Experts of a small language model: 24 experts in each of 6 layers, a variant of SOAP for the experts.
Below are experts of layer 2 (counted from 0) of a mixture-of-experts language model. Rows are named router (the router's row for the expert), down (a neuron's output weights, with its number) and show model dimensions 0-255. Each number is 500 + 25 x the weight over its row's rms, rounded and kept within 0 to 999. Numbers have three digits each.
Before each expert's rows: "raises" lists some tokens whose logits its average output raises strongly, later layers aside. This comes from a sample of Wikipedia text that the model never trained on.

# expert 19
raises: ".", "-", "r", "nd", "l"
router:489566491477473492466516502503504471439491484500554484522506511506545527509483493460517458455538473528495490499509500522479489481505510492501506511462409470485496543489511518506475496504503469503493465522490480499489512498492529508507510436488519493522505550490472499543494525486532514566519529491532477512489467481519460518496480498492500522496492525561518488470525473539539494513496506496519494523509443490492520501477480491507489482495482507529517470522482540493490515488496493479507532522537514513474522505502512498538507518535495518474486492503488505543516494506539520492470484509510433486504498501477479466507468448513489512535422503543521569470501505465499522497520485513526485516449450461468485508562505488515488501500480500546526474494513459508503489518468496
down0:522511525485488492499476498485524530481520537503474519545500481542526531523507492479520526514488463494495480519465523489505469489449505485494460484503523504487473531473519501500501522465494474499461507510478424481533528524449535491505514509545519509476486516538488503455442516532523511499444498486521487516508508484539491495488451508457511503473483469469544538512487516540535516506502525451486500526497489508492478495542493466478498507512480483516524483475525499474521480563491493503557483506471528502505496495481506499537497500494501498478442514471531534511505529483459506427495507526487413519523471493441538471458457531512514498488518468488516480484501537529467525492510480511491495484481495496519495484512506500508519509474488472549537474495514496513563492507497515
down1:499489529500530476521482526503517524508502526502609479475512537478507497501468531511477446470495532533525493533482486489517555466478510469480453446460455526519472482498504509447514523486501461527522511475494498515532502488534483475530509483504526465510529546442425486457471496493491532552506510536474553514475518466499487479474474530496497519486522509496509490508499506514514480484523554483511490481504538501505486489511498528454542524494519534530528524503492556471500507470495483494526463490491437484502482490507524527483481481489494471488506493526507536548467493506448481493527457494508526536489504496513499531490487493480513491529492482523486506510524491476506535499561491483519505483489503478500508512496516513497445492465511491493498539506492499490472466522500497
down2:488513497500531506495531482541490538492524487502483516496520521523515550497480527478474474499475505519459515460492476487502431479460505464492473475538512487493491518499480537540500530494506526523454494498499513546487498484498464488530491496452505510512482508437515466514504552489489506447461523518520473563543516491477483498485507469491492516502527492487503502491448521504524481528515492505489546549495521476534468516458526499494517448499508492486476508494523469569496510458521476522506526493517442507475504492514495466494494481497498521475528524519548483490482492493493466453542508518533496481502482482515517494478494487519477450509499526444502480528476490502522492539494465529504530482530531531480507536489504526540520525490484477461473533477497459481473459528475559
down3:520512515491491472465531492495466528492492559510497522538499505452492520445512508495506491517450513523498511499486494479487481479471503534473479482560506484533468494510494502510503537554561519458500527522459526519496510524508478472464525449479488468477489513472476516491484463474528492526530506492503519502525489525529431492505483497487543505524482514515491518459497492553522474472528497489498498515490494445468517510520520483501469446497541536488502484489521500521496535482520444504482507519495541491479459525532475490531512526487527509557520483501492501501521510471463479467511518475495526519451500456497504507495497467542487472522515521500507495496535468516447531498482518509489482478471495492525524490481492549489458491504526533534447521522493476536516503494445557
down4:515487501493548492498471526504492526465513509523529513489475536498513497460502515528464515505426534511538440510486470534511439478490486519522513509485528551500508470531507459476492489474518479529531498523499494527479486529521518533469518478526523489501489506411483518455543476518496503496506542500482493541518473510475467495518542522485544520506519503544494522487495513469515508541486510521507507514501503515540540497481513497448503520483516514493486502453521531486536505478501505483512473484511530501513438504449508507507560519501497501520501465454513489490440553479515532492511506498510509520498477528511473498505507507527489506493528523495486531504484481476471505508526488500520454537508506493564524532511503454545523511492536505525523493480551532473480487537539486
down5:469480455539547469523491480529497507485488524528491527464505514527489527540526439475546488491529481505531473487502504479539497530513510536541533491491485514528520484489544484451460500476485488485530490529500510503513495453469477519489516482543478465544504506473485468491503478494500522520520530519499503526501466483507566471508500516500480479522493513490536514503474509479485513503469486505493514520493544482496464501431490475461472472532522494501501494480481472436488506509480467557478461529493490485511483538531522461548452484528482529487481458518500516492472547478542481529467515481496503498504514529499488493464495524502520515504551506501514511504508536525499488484483482506459501537534514471521495545507481449556506504463485504469517529491561505519507470511485474
down6:543493545450510528516513525480458494511467499499533498484488476510474507458519504502468525521435495460519525481487512500482515499449499490515483485476469488517488475519485523471499534467476462554485470483491520492495487555509514494519498482473479473463461515525541519483514503510531518513468509545492497519540432498499462501518532482452509517501509501480517502469517444509520466530460538488528496482554496479535469472506561471516485476512449508467515499494495492534496485499545495517498511509502477495476535493486482508457491475510483496483473536497507458562475493502487502479474485476463514505531496517520518445506503521515489517509538480499513441534482478486513517498543485491539539517528480513547480499486513472489494500493492520464475516495444459482487537530497512
down7:486509493534517520497534556490520419481538468492549506523474498545494509516502517462496516473483482494473497514481509468505520493454473515520531484531496489525496481523519490485509550507528455468517494482558481438477509537483482506470488502542491520455514506498501459465517464518530494492501513504532482438538488519524496499503498551492481492478438515530470478484503520514488479478477476507527518520494523487532473486493503494481520498574534500470465531495482461535457459508524526484486504490491483494521544522505517537472474479525469509481512493502501464496506470540527492522451509524484483537513486513479496511479509490498519521488475491466480491494500514518494549546474534548496493493526486502489500464490491446518451493483507488498502496505454537502500434516499489

# expert 2
raises: "'", ",", "."
router:516471457488499492478531496488485464475499500499491497503479503494538534478490486455544478481561481489441487465527506520557501485498519515471499538503476487473520500507489527535525480521495465506495465462503507462458499545488508494516507542477493524551518506519486490501498475477497505469522518480494490530460483474537483479515476494431476534481465527534495489552532534496550461492525516518512485494500518502556485505482533521489481494488455487481550487525500526541485496509452467495520458486490514503486507525535509498521490544536517517451476502509489551500538490513484480539500495484509516470520531529496490492493448530526478472530516480513447525479551497503493450468527493482521493515512480505490493495541520490541480513528500525501551491451510508537515483502537503
down0:490516487546497462497526517484494555523479498467523465444534496484469523519512503484485485476497525509467516460447535541467492528499505499550493423484512489537548531536482530488489540486506504506521495463506503512438503499452503509519498540507488530526477507535498489503509463480524528477502514459504516523459532494505511510508481554534474470515528483524488469491460512470505562510469511554485511544520498509482509501484448519454501486522493509549505498527529491482492537464459532485503511486508480496504480514499494493523468478491489470491472523522484512470462500505493512460508523548523518522453487460515496468486494502485531465532527486546496492526517526491524521454458494503519460488499477477505479495511483508530455498504501495497486480509508488494454509448479523
down1:465469519517470483524532517517479501443498512518490527491519488530510450536493494451517517492508490472476502465511468486536488518489515442471544454525513514475454485503486481485526542462445460522492503516537484522523510522531500520506488468558496531487510463469504471497495539496513522488506501510469507560513505526534470527472502513488496507507490551507516529467498496516506477469477492509529546479505535472509468542532473522448526474538489497491534481515468469505482468521528499528469518497465468485480526478468496527510514507456537488507497527503536508490492491556474516497557508482528499503521472473518498474461489503510469483516492484495525487518522470512512520527507503535513520514491549485408465489501493532507540486517504489473487520473521506488471467491492477
down2:554510508449519498517498457460512504481494474471492465517519502504482493534488556511568514531536503516537418495516479503502493431500493469461496503515450463478520505529496513535506553477479550513522519472510482520493458500474541458503489544528482469520488502483499474515499503518495438528503503506499502511488529480513499473511534492496522433499483471490518516513504433496477518540519489504542516508487513478497503483472442502476488477513526500496461524500531470487503514497508533533475465483486465519528505488531528488492487486527537503519476471508480520477446501541487516505515497538502498554499498479520503506489516518478502506486472497530466510544511526489513494510532526513459498514498508473523528480530470510484492481495508438507464478510494536463496473516462504
down3:530542503519500490495489460510500512547525471493522496507461472497504545530477473517477470493490489532509511503456454501484505505498507511457530437519496458495496505501467513513519543490479510501500495497554510512487495527489534489441507535545503500487501525500532503489492527459508490493494477474531497522489500491482487522483488463545476478508490474478522506504527523528500515552515548489538551480518519475446462497480484557517589505512508503485494522509454448503473433511485471471510531529538500503509504537526466473522516476481488501509494485508490469506482511482501490543488487476474507487486501444525480464501467495528526464537497475505475511487476512509491499485519520478528481524463508518460519511551511453483469539527506483516538494507531562491488474526496506
down4:508497507515539452519514499510521526466481542478507517488540484487489467485513476544481481505494486505502473465533524492489533497524476458489478474492509503504437509530487511446502503518530513540498475520502440466489519529501510485530485491470499510475512505489472505508485535484484551463526547557506475487482536514509493481470486508443463473493519538495489511500503518469507487500493552541479490470526489535487480490490514523500542529485475508524462500480497484525511446495520534551494487520471494502489537492510485540532483502498534518483516514475527522472523486498527501483487516495537461473498518525539514504531493460474523517522548447491530537511481493517531511489491551576490478453535519517528512468517459498474481516485464511539524563504521502530514507487492521
down5:520533470478483492517480523502551528501489501460498475516472458470496463497524495495492490470508463481513505487490490518462466486466507588479519521514461471537499477506531526494483510521474512460514504535521496534508478511535504522496498501485488497508494481487434502522470503499495534523507470443509471541485546462487508502515503499552505541548443514503487536535471474473519521499501467494523534504495498474514482493544508491505484485526489483501479484531538469471503510476514536487524477466496514469468533476484478526490513554541531517517493456491431493502478484489501484525491465489497514506478516524466475488501512540458479517490462493457505541494513466489459528486455486496481478528516507534503517492497530497522450474479523488507498552483516514524550480451495486
down6:484459465480517504536453519512522486494534505500503510513530576500524444481531519468501527487509518469529490533463528503526496540469504525467516515477516497485515446488463501521484495508492471525457527502537483491484445462488471500513510487516513521498475509497518492519524524454488517483515516484560471478528521465496484470471513487502512469519460486498471490498529483532485501509470502475499507514494532498548493457509515516490508518507523507516492534531489507490488518481477471480541492495530488480464476448475522541496469544480511479532489495505503515486536463533535472539507505487507493497502497468532524518536493479479496482515467507537551483483490496535505491534491555441513504441518470461449521509543503497476539517493502525480536509506553461470453516487524504
down7:522492495428517483531473473484504463527528497541542491503516503503505527497481529502533523495511499532447534465492447527501444496511506501482469519497510513503526494486492473489540537486488482526510468452489491444517507509513493528511554454479480498558477507530505489531450501500492457525540486466483531495534493510479531474501488508485513508439487473507506480556487500481507519497514441469513496545476509502496505527492484505488463521493505489493526507479513505515474406519478509510449530520519494452489527505477524486482566488511510511485517505493512493475508530491519510543478488533501488502494502520500531528469511493515491508497451502482508462520517514514479511515475503452500467473503523501523506517523560537465513472526499479501510483495525500539552505497441505

# expert 10
raises: "l", "ious", "it"
router:441532474478485496497515507509502504448491477488546482506523498514565527484483489473493447470541494518467484494494504512556484530492507501483507510471392468480513528488516506511473475510507479558523491491513485475503516513483511499499512468478513489509510503496483521563480508463537511548529514481527499513504477493465483495518483501497483480493472494570512492469509448543535487517498495491524489514477484457500523489477473496494584497496489492509515464518502497488510525491516486486503512533511526510472504520505504509525498544507511525467503492505481512523515485511518473510488517506514456514497509501512469514485474392487497493492454509524487541501512471482490478498522494518531466523429444481473503518535502491518490484508478513532523473509507447513497489502528473
down0:491529522526512543522469487466526529487501493500496472483509518524488465534509523557485536497495474523475490516492519464511531519475456503519510498510515502498499462496469483463513488509469518452472514527523513485532520527501473513488494455460481507511517485488518508463529515524488528517510507495483558505506498523522492484505436499516480548477545489497490535479451520518558508549481509505490511564501484504505552500508475479513551497488495527447515495481515476521504524502531503503475479469482532530499500471500484503474495473496511514526447506490472499545504510470490479518566511469447507538486498445481528498513508489505471512535519472522513508466543510516457454474474520539459488553497479469465497518464514491485517539484469492504527497519545534514515544527508475
down1:513533498470489470528507511486504521465509521529498506527461477527499496510488550510503536511522496502531502456529504460524565530506521481504533528496530515486488473475493492471472484475519504512500533473473531485479507493494483508535512463464457502476472436531541492541491495536518483511477487473509486501500547501530492487555487493485479439460520489512498478543461462533506496499493493464512526517463483543486513514495498470473502531516498554465505515489462513523462523489545499507514543512445478503517457507443522500483489475517500485471499532509469517516483521503504494475541518513509459498487508507476536512464496458489478478516518500480518505487549507494508484507526485482502498543518519490535565502535517511511485518480515547467524480498490475558532485466457445
down2:526512490486496495477527505449472461485524484517480481439555484502527481466480496521471510520487504515472514497527512494502537479467518513472503507519535506527480443494495507520507456549520498508483460519497545455527482500506504493523496485509510500506491504504523535479478546494526496484523485507501517508538514514496468519508518500493520536480475534466486488556479537533517502466506477482567493493499484514448519473486469485483506487529541539482503482588543522522500510526517504529497486494498495508515501502537540461466513475525484477497499556512532507494493504532502533447515522512497498536543505482508499573511495488506499507481463478511456438527494517506511497482488491520553444508519498500492485484506450540494490451506515477499532514505489567473484483481496519
down3:494497525491556450491490498480509507513505494573472549539539526520486486492511498497521481478490497499518509477483496501468511513480494494535511503505538462462489481463474480516476514506486463457513522507491517495520476504446493478502504457492462526483453485523479496516483512504478541496498508482521538525518503528532489469497530490513447503535468524540534482511515585512522488497484508488504508499479569507474510452481543463436499483500495501555496529551483547482478491489547546499504485490481493491499498501501519485449477505524483433519516479527484487491546490494532479518482553503479471477501492488489539485484481476489510509506487452478500535519490528480452499490489534515520484519517530525486485526496489507527520484492479452480456454512494522497471537512496497
down4:527538539551496491512533534501489529507474479467478535486551501512500502496552479505506522498479500464475523492513514534470462529511511505515468465502527498527511525460465444505526491507461508532532492482541562485459499548487467514507477506467520484515469513502472463508476498508523511496527467543481448546505489520459502474501474499495500531507561544497505489454465503504527505497511507506516479506536479535502446529484501479499501485493507502471474524495496490533471453495532546464513541465516505508494514542514486508535478484509486499512487483501516471517541481491471522484513492482487521450445509461547520532469540504528529531520504457507521470499518489512533505537458484504521452503509483504503501518518523563520501478468481487494512489489503505484516442496505521
down5:482505518472518468496499519545511497488522456492546513520489503465533476526541495459501491481539482494487495455532501503562504554544488488543489547505495508498560550518475507512533541525526535512469495530461495462494531500523488534515487471480525491476499472490486518531512543497493488471541513490496424508517496504523502487504486453503492526492520536505508456539494474471491496479475512495459527515493538515466506455467534484503510502499488507497526496446530467488518486532513530514480537528509535482521509440492491498531529470516524510473501485455492506515514541527477512539527451491471506515565464522510515509502512506538503499500501496485462487532540501460477497463518473482504518510497496473501539512527506500463502518460507473508470518522480506499490522511466543
down6:511451516484460498526530501526496520521509496471505498530515525505532531529480507502526507504511494489486509450472502473485467454499513520506524478445497542516497525502513495509538523451547497526493534477547469515487489469530497484513481496422459501489483543501481532534503499507494534439555514515509506509467473491524506485474473497506535538550486495475530454499465550470450515530512537477510499456494521529544487516559535468467502504475491456556496490475525450512505472518508520497443497479502519498518469494485488492536486527554489479518474485458478456518496494519479486487504519523510507485495475505499501521502560503513497499514489507515468500484487510503516500545492506533507502563499503469467491503515484476497502484526518498461480535513475508499506467540492516
down7:526500482525559515504490495532486504518474492499495524496504504503522494467526475496477480482514528530520491517473497495490488493471497501508551501472527475534511485543489504506501466497523464480513537540500481517528500486480420500502453483489495528421537485502491516502510502494514517538520489478495543510515491507481510464558517511524471499481486519500493514510516498490558468521461481497483484447468511473477504491498515508510515487501506491488545484478492528525460481521463502479477494552460514493476515514460506537551448523471475502514535486497462471530486550496474473478520479472471502483480520443528519489494494502517503481504508485524504503493519526522526491485488486512578451499497509586431494518518506464532508467521521487508480539498506505465551519479478496